config.yaml
n_layer: 13
activation: "squared_relu"
routed_scale: 1.0
balance_bias: false
lr_router: 0.000958
vocab_size: 30941
optimizer: "soap_variant"
beta1: 0.95
seq_len: 1024
Below are experts of layer 10 (counted from 0) of a mixture-of-experts language model. Rows are named router (the router's row for the expert), up (a neuron's input weights, with its number) and show model dimensions 256-319. Each number is 128 + 24 x the weight over its row's rms, rounded and kept within 0 to 255. Numbers have three digits each.
After each expert's rows: "gets" lists some tokens that make up at least twice as much of what it gets as of all text. This comes from a sample of Wikipedia text that the model never trained on. Tokens count by the router's weight.

# expert 15
router:074157112138127124124142105107114130168179120130142124146110114109170126160140151135109097128103132138089131148100141158140097089130156094152142126098130161164102090112173115090089117140153109
up0:090144078086121149104139065187110159111122149125134128126175082123135129135132116169124129196109148176122160115099151123120100177139102135135143153149107132125103164122109120139093119143174186
up1:135134112109123113077136112126081135107134154110130133157099156127151124152143161113184139150087156114134078118147111146135115114132120135121141141157121141138112109094164135110110135135154131
up2:120084164111111123117194121148121094100112159081123119124135125103155099142156139126114110102131161114110110155086163162132167107168067131117151152117145133163123141092152110144137101141177131
up3:155119121103115106138135088138098150135142116136186118116152124110121153123178138083113135100127102176093126146149140099107134140104113132113083110097159186109126128051107140164140131155148106
up4:173138127125130087132102123113135119132120117114104124113150137109148152130155129170111144186101140125123163145101149121153179142139069108098106082109144127148176143104095120081118094097137184
up5:064106124122115133130084090145154132151135127135148155138098110137151136173149111112116078101114142106105161133146108164122095153067100130154155111145135156116135113096154098125165105143118097
up6:102114143118147158135142145142139135089113144128077131115171167088174121160142134125122095158190157126139134115105131128122126135155140095104110094141154098115129108146143122112117161194138107
up7:083080124100131142129120110112144105073123113134152111140134095138140113112095118099089113104139110109084132177135156109150155131138107130153116122105139140098137155132138137094128038109133130
up8:113150104172142120138145158102141122126144187117196132129169125072130069138116142117139077132131144174086117157125158106163177146149169036133125126127158128137135131118147149141122122148138096
up9:130122146118131089119124156136107095119126115110122125173158155106122121177068158164155130107111128124142108125108135150171112156166099103151121119153112135139162107135126122124148160135140146
up10:086141156155104149173140119116155167109105056130160103137153086106092153117140126122156103153133069144153123128154152149125146136142078122124113142120098140119089115128144114165120122166154081
up11:112148159097127128135120155113122144160119139136078099134137192167125116115175134125100090165127114125112126127098122122149116137152069095117119132078119104151140192113096124123145115126134082
up12:107139132115124146139122138109103103130166168114153111112154148120123145135165116116116123100127136173117105125116123112117082096131146116147107143117153132130093116139179148132103140123155107
up13:141102089127170135110103119156144156098098125151108160138124124090110112133130121116140118081136141124134178171112118123117060095123110144135127157109117096099076117133127151119133127086081157
up14:138087160142095197138163108151075139110115109116104122131181145096135101165115116129131130129128139112132147114162114131120177092167143138137100116127145161128109121118126103151136109154140162
gets: "\n", "\n\n", " |", ".", ")", " |  |"

# expert 11
router:159125136143134078137141160100138108171142121132128157159136149128118103104116088129140103158119115135104126107139137076122165125140135141111162133140132141110157119170135159135134177119091067
up0:125156102167140118173154141097115145146133138149120147153132136077111137123133137129137082098103084126125179157119161135153155189110188149135109122150149171152130148117148145150097178148109157
up1:083112122124120142126118144137111149118132079129108129133166143125170097129151118142204145126125176137138105114121129124128143137156138099172108205113131164131124138121144128138144106170124112
up2:170121137117134097118146112115153128120118168142110136140138123151107083122120104176147179118132114136116091141118156101129125141102124123133129164134176135135085172152100068125164125113124108
up3:092138173103110116096110111103142103158158070113085130096103151107109097125162107113100118131118119153145120148145154165131091120126137101101130144143143142133108128135128083124148116116150069
up4:156135147125092121126186152073138122131105136133182117153141187124108128136123179097096122097103131141143145175100103109137119139100093118117137125134163143131096144140073121117129139142094095
up5:119118158139139101105137127078113110147145152146122064111120156111124138152158073131183092114102137111104133166122126108142147122085141135084110120138128129073105144109126113108149146141126091
up6:127161104082104110105115175144141109139122102108172132162115131120099111138135148129131115151131059159122154100096091089150126098085114133126116124149145086132113138153139161150133168052074129
up7:079154131141084098117087171133149127136176118119137108131133161082123132151145122117122102122101097142105130080124128127069119149163124122136144158132115170114099106094127121132144115120095087
up8:157103128150119110114103098113169145147165118161106135165113141149116119106071119154130116175165147084108149134147120123115111133155106115131141159105115139089105099089107121127155142146125137
up9:142114085145133133104121141114186132163126153131166112136154160131145110155127119103114107115108106112141129184131117154141146163126139118053149132103122124143120140127102158136137195123110173
up10:133085108059129113101102127156125117149163134161102154128143142111131140126100106113098129149156090128097092125114105086133127161124129118115144128092126103095143133124168133140125120087121102
up11:101127137190130113107113127139123117159091108165176139177110162169126121151149083134145155089160112147130101081154121102169106147111133042124157103088080103142160128116138145158078112143109147
up12:127107114119100146160148107100135148137140130131114099135131128089140061164098114116145153128102086182142139148124130137117151086132147111156141177089105133144145114081095140130117154074118146
up13:141142138087131139142144132095157156113126137119110097133155097146093119083125107154149126173133156130145110084101153103117165183116125099145104118105115130114166156153148155124113149137122124
up14:124107090085103095108176180104108142103117141153120140128183096075159137147125124128123096087152156117093157121130157114160122152122166111148143128120114127120076156104127114147138170096108119
gets: "1", ",", "2", " ", "-", ", "

# expert 4
router:169119136104141136156097096100124102127135139103125061115115082128145168154107114149126144105114142137151115130130134139155103148133127108079135140124127133100139101133163113119119099110153160
up0:125162146100108138109117180147084127116153137102080117126119109114154105125118137119151144109125130096156177140157114118148137135167119134090139179109134116120134139082128094138128128109140148
up1:193111130120095110105104182102143108118135147088111158120118156139141179115122101143169106138125099095139121140095130136126075152124142107072124141091133075151147122149099093134128130118106121
up2:110133112104117133108115131169095099108227122116138074139140116112098123105130113130072092114146112145100112158117116145130117127130091158170127146101136072106133127145157125143141101118153135
up3:147088129090127161125112121146184148132142118102154094091187136153163161152134103146098158149166123147162120146097131114123129120110099094130167103089121121125157154129132150117093162068116104
up4:167134116096163163144146116081122162154145131132153124128139106130155142141105132158144104126143107170100115099103144136131093119144087099127093149137149113103086130081133117117094092114110144
up5:117182135071096157148133153129100143107175150115149137146157111112152125139092124091125080140111137164182180126090117167144133129100124118119147110108114165127123126128101120091138136108094082
up6:139132146127162141165106146158124113120134122117140128116098112112146109155118074164110087126093166148095156152123123128100165114122140151179158139116149138127091101130115117136121120115119150
up7:136089136101140139090123141159162127119098137115174119138133151124118128162172171154132126104113098148117119106074122168155151132113095116083147099112161134140149098144172183130073146109127090
up8:124150120107131121160113176119122111112111128146144103127130084143138166173105113179147109153144090133119155128123108125097140110121142112123111137139131151057186111133120175108112096084155122
up9:143134137069134148154134136136077105132103102109120080145087125091141118127109099152148127075091164163086075106092147143095118121152143114088105225098110143087116123106160133113174085118172112
up10:081105113098092137096108165143124143163166135131112109108132120151104148154132074119141151129093125108082099125176096143093122102103128122116160120139117116110107117137108169156124088147154104
up11:160131124127155096096139116090113129108145139101125101102135078097150067149137147170158140091147166114147103157150116133170138131119137096128126116131140126144126104161198100143144100126072150
up12:146111134146129138115107138153143133127174098140122112144087125125088116110111104111166116155120120119110118134138130145124123149126110107153148087123120116134098075113108119102150109150149176
up13:126135122154078138109101147139116127119158099113118111154098128130142155118103131126110125093127153122085106130107146106130138141172136142131132113113117186134087129158139156143108110085155148
up14:191161096136091149129124105124082103139082117118107122073145116094133135108156094125112117085120161156112058119124152144175162107140133107102129188107088143095138130118129163115132130121137162
gets: "2", "1", " S", "3", " K", "k"

# expert 10
router:080067126131108110118142155119143092134140117153140087177129143133133118128126151140169108116099102150101106116093060124114144131090148142118156123131144129093124142097139171132151131123145127
up0:125126114133150110084121166156129121103118149149118109111137115059162177136123094097100152126106136129076117122144117114153180119176177156126174112102137091145098177124136130161116152160150122
up1:144124172099134114139102166114154135107138125137110106133106128137125128172124116131138127088139147133127117127123072128123142097126131120108123141118138139144129102125095123121130104167131113
up2:147163138136150103154160109134131114112100095162081111150119103141112148149110175103182126095181151104093144125117077137104082089090128121146134132091127144161113133121128129141145087084133121
up3:151106122147109114106139116128069136119128130134094109145140141113111150151111116185107153120151146120140161160142063117152118121170137157118127081136157146163150121072098131125087099118151113
up4:157146138087137135151128161122138110111107101134125125151124116170119093117161105157090153136119085167102124108110130128148110191097120136154099077135149128133115172122102156120172116121103146
up5:136129156178113135115154168130097103138143086127117106116124170139102123097145128102121147103096158209141124181110098127120139136102129109109120083133124180136115153126105165150142157167082145
up6:136128132118137183133164112112118119129148115163133131140113127153093093095155196142111129099095155106113145147101133107113131158129141117138092126120150133143171113168134155104133108157133133
up7:125136092120125129134114127096149092154071109148158112097121124144113164164143184112172166122105148115100091120100147132158137127089137106129126107143115150132076150142120123136094133153128136
up8:134104181123140182130170091139097103107164099143144095123109097120069100096123131125099176138100108130140115130152137150136123141152122099137121151144122146147172131167148110136128106133115093
up9:094104100141138145107098151139164131159142111130161106107156142140081135109099089138135120110138113131149106125136143078156139141137093119158158199128124118151151139151112142118105114114096136
up10:138144125134078143120107118080118127138144115132128111138113145127120138069121172150147128095156108102131123125114137131133111138122141174132177119138178128133144109122129136101160120109120136
up11:112121122160115089087161107135172133099100112131131119130115149113120101107125121138130117104095119130085127158145146124133124080118184159130132103103173108113076130120123166132102129136083116
up12:100111137108113145130142112134099129129128163154114154093162134112104145099126087112082146118148137155125133149133145154182125082141122119116150100117124121122156115120111152119142130119135097
up13:108155132079125156172132110110121141129149160108112143144107151145106167149141107176120140093125142172123159131166114147152182128125118127122105104163115108119104102081127119115121130178095200
up14:130130118133170119131132133177093118145131153168140130144128175132125142084115112152086127137162148102077114072116132134142115114129144099121160129112119123137136113099144177148102122078116115
gets: " | ", " ", "–", "| ", " (", "; "

# expert 3
router:096096135163114086127141108124111111096120093104125167143151105130086124129103098123106124133097145181100168143166164155114097147125090134124100126140135136099153145142104142139116097151171149
up0:094140107083105134128136093140120129161099181127151142116149148153144128142148106147104124145144166177104134140167113135167114140095115130122100114119122086119101055114135160176113111127088079
up1:112092129155127114077087058098143126141094118115125116145125169130152126137099097153128090087113142132141143151083106123160151120187155115145111126109132128104073149139149109105130107098131097
up2:154126123101103172133162108097105129140111093099126111133135101142137118133170137160127123137065113164165124160106147133137104147124128134117097129097168129145108158108129102124115165133121154
up3:107131152106149132078110111167115128123120144119156194156099133116171113138108121102123134097132157099095140140096125108138098123120127098106124103104098107132163120134096094083179140188109161
up4:161134144090111086101138121074130110164107120103141112122176159150122130139131137170117143136157096119102139142089116153111127154097162095132157152121131118135123089104131165155130106099159150
up5:091165150115178105095145151130121122112138131083112070126154155135112110102154153116145115096162073165147156154171135145129107129138102133107120100136146126143122150165150081116138170136129154
up6:119116119126117146119149149161152091121127165143162154135186133100126149139107111131096145145141098105151133122097142136163057180133124130086102095092098100135159132115109130142141107135128149
up7:127134173121101111116117151106085125129170116098136145137131133116112126125110113117127117132137132125105150183175114155143125176164088125155130110136132150117147149114147140140122159149140123
up8:093121123113132135147159120141100123099134106139153127102105154114091119104139105157103104147090137139128128131127159124095111121147134156110095118086118163097190172110117126152146142154115130
up9:116129121130075141103082120159153164107108148137167087111098155106150115112115089139152152143158111156132198135155090133138161163129106109109135143113121185087134079155135114123132158106106182
up10:114136120096185130107134119093118071119126094112126150116169135115107130159120109149116110168147122160092146178126127101139126105123131170135140135148153131142138136172106133169100111128125143
up11:140126139084122127112105066122131106110093097137152096124123088162170102175105080085155119083179102163136134128131116109137067138114125133154171161096161120158101133104137116099147104073148178
up12:107146156141103136104115100130097117159097150133140085130104143162143108173126120133108154164132152160134081155113136096144119115156093128103106126112150152109133104124147131157110114129092129
up13:139112136132144116182136145094107171129107165119159143125152106100106112140136130125118091144153140133109170160124105109149136180144128133135136095113117122150141161115108127052130142120153127
up14:101144096116119144121135184122124098093129149129119119185128113135125168134078147100131133157127106147143125133092122097109166112127123138134156118128140105130113129139092119124154115148130155
gets: "1", "2", "0", "3", "4", "6"

# expert 12
router:135134158095163147151147115138171117132144107146122157119141122137159077104175138129151155119155129129146114116117140126097111134138130151109152130128126108152141132105180140119156142160157169
up0:126157144079138162092121113176143115138136144118097128164102118094104119121140116102149100106151099132147125144133159128100122140146130145130161082115153101145086162155130120155136093106142148
up1:119127109149121118097082152064141125117132119122142157138157161157152124146185147092107102142144110115098102132144119124127125161100123115132142112117111128072137114151134113131127115156135139
up2:130119170141127133090105094120089136138155114113138118103119126153137063151138147109171135116099134126162137148102128099114107119151122126128147143157099104154173152068126153145132163139127110
up3:139169089123188158113115127113145135095111177117146125128150111137127113147128127117077109099144130194149132162139124114195111135144176138169115140173090111129122134117139089151141135124101116
up4:151189140140139157109164134152126142100117134127163175139148127138135132104220134170129138134130106133092157095096096148105074124109093108183068123184122092102106121142157115172151157153105126
up5:127084148083166114110155151122123125128088123121130104141142140118117111078166140127104141128148153155139130136155112123105104127122146129168165119122152132140108155141108129142134145109128105
up6:098166171095105132113113114139113132179106134122124119120141117138111117145131154170081152108148114085137148122130143169121116174166088153100137146135086135134144123117160141164130129133144131
up7:158137094139168158156111122146135148133147155120153144094170153127137089122157121137150103105126108129160113117112147154136139144177102119125114139129107165156091117128176097131169159135100128
up8:124113096088134145130148139111147125158105095119142157151128084119163077081159137121140160090127119117132084181106154128126119088115152120116132219120111161129125103134113147148113141156128098
up9:097123157074142127144113148096125081144106119124170127096121120111111153127161173122137132167108133159165134131092148115106130114159080107116115107119129121157163144137162075096143128137154176
up10:160152120145134139122141156141117181146113121130118097143108149161107186163148113167166142144118125134142137103114169104124115105140156133147115164117108136123098156166157118092138150098114141
up11:134157126100101183137096143106138149114157109132157131120145174126152143098095117201153140134113136116120133086111097185136109155109149127133151076130161115135178089120113125127188090144062124
up12:113114116138199128123097147126106138150138150132134147165121084093165109116115122124180089124133125138132135118135099092132127106168154106124113149179088124150106141127100114118151105173154149
up13:137152140157175142133109144118098104130119144144128114067145118116098118137093159100136123137139145118127130098167059146098134162118121090133135098110132167122121151070092117105150133159103085
up14:126100129093098118137132127127123097131103133128166118107125151083105153146162106153153158139165076162172102080099119133119137072142180116133123113118126105118117122106141126100126110130118115
gets: ".", " f", " c", " b", " d", "s."